From a checkpoint of a small mixture-of-experts model trained on Wikipedia.
Experts: 16 experts in each of 12 layers, 2 picks a token, a sigmoid router.
Training: a variant of SOAP for the experts, 330M tokens, 5040 steps.
Below are experts of layer 4 (counted from 0) of a mixture-of-experts language model. Rows are named router (the router's row for the expert), gate (a neuron's input weights, with its number), up (a neuron's input weights, with its number) and show model dimensions 0-127. Each number is 500 + 25 x the weight over its row's rms, rounded and kept within 0 to 999. Numbers have three digits each.
Before each expert's rows: "comes after" lists some tokens at least twice as common just before its tokens as in all text; "mostly gets" lists some tokens that are sent to it at least half of the time. This comes from a sample of Wikipedia text that the model never trained on. Tokens count by the router's weight.

# expert 13
comes after: " ", "3", "9", "5", "4", "6"
mostly gets: " Pl", " German", " Black", " pl", " Sum", " Christian"
router:499512524524475545513506486502488482495518473471504450529474504519481487478509493551478554516503514493517458466502506499509495499505506488476490496496499455463503535495520469532516492492478487498523511544549506470498529492522491549538496466448501491500479545483465475553498502535498500521544516513513525510528503524503506492518444500528525461520481436524495489513511485497479502510505
gate5:493541485504465548472499511493474518486550518491472472503519483533493510485470495503512510497495504505500538514525556483529535489525521506517488515490467464460528482500498531503471509536487493490488519534524467507512483498491497470509488472500472459529513443522503478468492494523512550476525518480498506517463485478524447513520462551486492531504543484506523544490481462534504518494534
up5:513504483497511553522527512494475498501511497463505468523496523516530483516534478527500532488499511474493510491543475493545528516530502496535515530505512494446504476476488545487511540570506448473484508522522484495521465502491517468514511488498463498516492485494531448482522519536530533493533488491465476517495475474537484507492493574514495505497518531505503525480511476497488522471510
gate6:508534521522527506522515480460487529517480504543504487531479492574498513476505542507472489486469474540515510508498498512471499497519488508498458535535514470516515550533480500507483508509502515505532515456531500510533539478480514485529501522509567506462508515500515509516506481524496508489521565476520510488478477524534540498532440459482502510483510502507546483473526466454478484528515
up6:504505518550439476472490523513450447471482524493499472491506485472517502531523480496501517532496465489531496511543515491514519464510444526514533479483464522460489483471529496528496516484550483467504490544472500535481503525544496500489492533470431508502555506516508496514522536494479485514468440465494456536503508531490476499484517561484523522477533468479494535494498486528495543499469
gate7:499509504508479516523499513496538470471477506482505480484539472452524474455468517464521435513473511488463519465515489514530547503491530480488498478526532517541484509504487545477481479515499490473448472525479501498521504496509492455473538509533528482500509505540528543490518506496489484461474494499501502495532521511503461499510571495504491443517529448503463494465477439506501501461537
up7:490506511515554538503544496536510523491472455507508499491530464525480458512519439506508470532522474519522471499493493468452493509487513490523479507504488507462481540474501491512518496481499517491502496473433469556492545506507488517502527522475517473484503522501469523521483521512504473471479511496512458531482535452509487459436469492499477524527449507490520508487491506498497520492493
gate8:510531480512449491496537470475491522512524544483528509462455526496480519489463488486525543544494529507482493502510523504491445487482431473470528497475486500490489479512499499481500438491491496491507535505493496475515531526487533518507499504546525476535447515516472451535482545556543527554517495496475495519500462501502540472492501489475501470537447535508511510497477542463475511526472
up8:507490527468521516501463514480529471499505461549508528479511500517464539513493500504491494492525490471497508483469527487505528532543532534476529531519446491497532483453447523503527519522522452482476472533498484474461543462526489451480528481465485526505534489481462508499510468465507493510517512496503542454528538497502516533516529517521476508502487466471536486562547509542505486484494
gate9:530524515518523452494517496512511503556514518492506535527521544458529518523472489472495477491517463463479475526502516517516517523488466466481518497512492480509472496499510550501518449513493512497546495506487470495552538531510506457473491474514502523467539508488529523471530484472491495461484514486508535549537483491463483521501491496447549513526529517471503518464488522471530504495484
up9:536519501484520495468499507546501495524492507477531588486482558485494483501469525499518480541511468484522504450504495505468507503501441484512499522476507498489491489495518508520522491521487481461505559504522512462527527475509517463492503510535497469510531481512487481475488488468486489432482514552531521520508515472477509476499510524480502501539523482555506500456490528490504482490483
gate10:511505457507485541524506494510486546489502531482450459485500462520504482526500481494481499523486498515479511532494459525504464457501466480506490497457512473493506512456548472503478479491529489512516445536454504486491535472463484531522518497528487486470483528520465510513506521472545506499451524458527478536492493527502530467487498476482531511541440540441537501479464510483468502492525
up10:524550466507449504511518478532482517505509491492490497485503485502497456501499497472467470546480468512476551505485513522481496503530511431528457499442519517486506481480504512467461489510493525526466444487503521471508577505463500527503541524499470454476450471541499504520489527504524479510485489460550489521525528504510511495500519456496498489522455520515534517500509484524501473480502
gate11:504516534484489525487542514475485514478465482509480523474500489492471497495509503471503501510519485504484515479467530505517570541506493571504492502477447478486498500494525481509498502538513540504532500540485512514526487453523499463499497432494515482516495485561571438504498526493487494489471536504525498485504528493479491483478526517513515512476506479477461534489502524531459484494435
up11:520527484529528502500490548534528498435497494465519488502510500488466517463502484519527552533545489483484501544521522479549508509502478507501455505477449514550513495484509500493486496524485527532487467537483470540480474466514504504448523533455495490525499540487499494536548525478482537544447530530543524489472495546498479470499452483516464472490523448480496513505492563526562474476505
gate12:501453480490502464522495496510512498446494538494518543486481508474456553504474463486493499527491515493518458471516481473493504495504497523501510485474490530481562524468498512477516490541480486499506527562456525512504544482473497489477521536474547488476539487491507518499501499502482493500498492503508503498516456489426506509514426506536475518492503492544507499519495525495488528501514
up12:516515481508508538465473524492473477555512484485489471518486545482533541474513526478497484497509492513507537508484520513512515513483512530509515509527473521502430503527526515496502480488494515509509505485480489472499474504562495481497502485508480498512541520520515492528490560513552486482466450523473509490489530503536435500469538494465527510511526495472438511466490504473497494500527
gate13:486488520511524529504480481510491444496517523527508523484525479500491480545513509485509498532506494484490528539492518494454495483485532507513546449491466514484493544498505456510507514519460497519490496519445488519484539471556512481479509514480497486543483529547482525513495497449517511480527470436511456519519529483521491534497501499485477523504489468502517489490532496467509488493500
up13:484541482524477526493512507462435473514515473550511507523472460542471479541530443511483487517515450479505459479473538500493456499504491499534478472525491501532506559503485497499529508510454497549495499458485508485536514509497506499517511534500540478495499487492475494505496489501481475479539436543513527481545532504551491521519487494518500521511477535563507541505575451479531468495521
gate14:470498528471523537480488518524506493525503478510446508488505509505505451504510477516487486494536480529515455451535490480493452489503479480519493512506497482482485539510509485493517532512496482500486519475507510522468502469522509511537500455478471448500477523509501459477492480484526469509512477514490460496465478503490465489522529513452454504514478443552508506499477536504490517525451
up14:513469511503485485511582488436509493502549517478525480468449523535496489494519546515509499506544555490492510532483472540507543466509467429500486500523518518475488441494513536515508505511497451497480520476512475463521482485482502493455491512501540535502523536534486512490501469495478505522510482523547506471475478525502519469466497490535480489501474520510516489472484453557524488459470
gate15:476473487475526477492512519511539530481496511503490527485503527426490493509510488490526506511509483537519482495503460499504533545462518529527481516508545500480524570511475465513479528494544520498449517498482524468502581463542452512554493498478487507455505518481490501496498470532519492555487442457538434531582512436461504463526556481482464492506490594494485472507456536508488518479490
up15:510541486539500522506492489495439470534497468528499477500507478577500483501514506504501475502500509448475532479503541499483462458546468507485515484480435492488485485499534502515516496484509510466533471493504469520479438510458514483475527492545498506517509491500473511525514500472520472464524557522508563529442524559533510487461460534543500550475522433488467513493519470484524502513513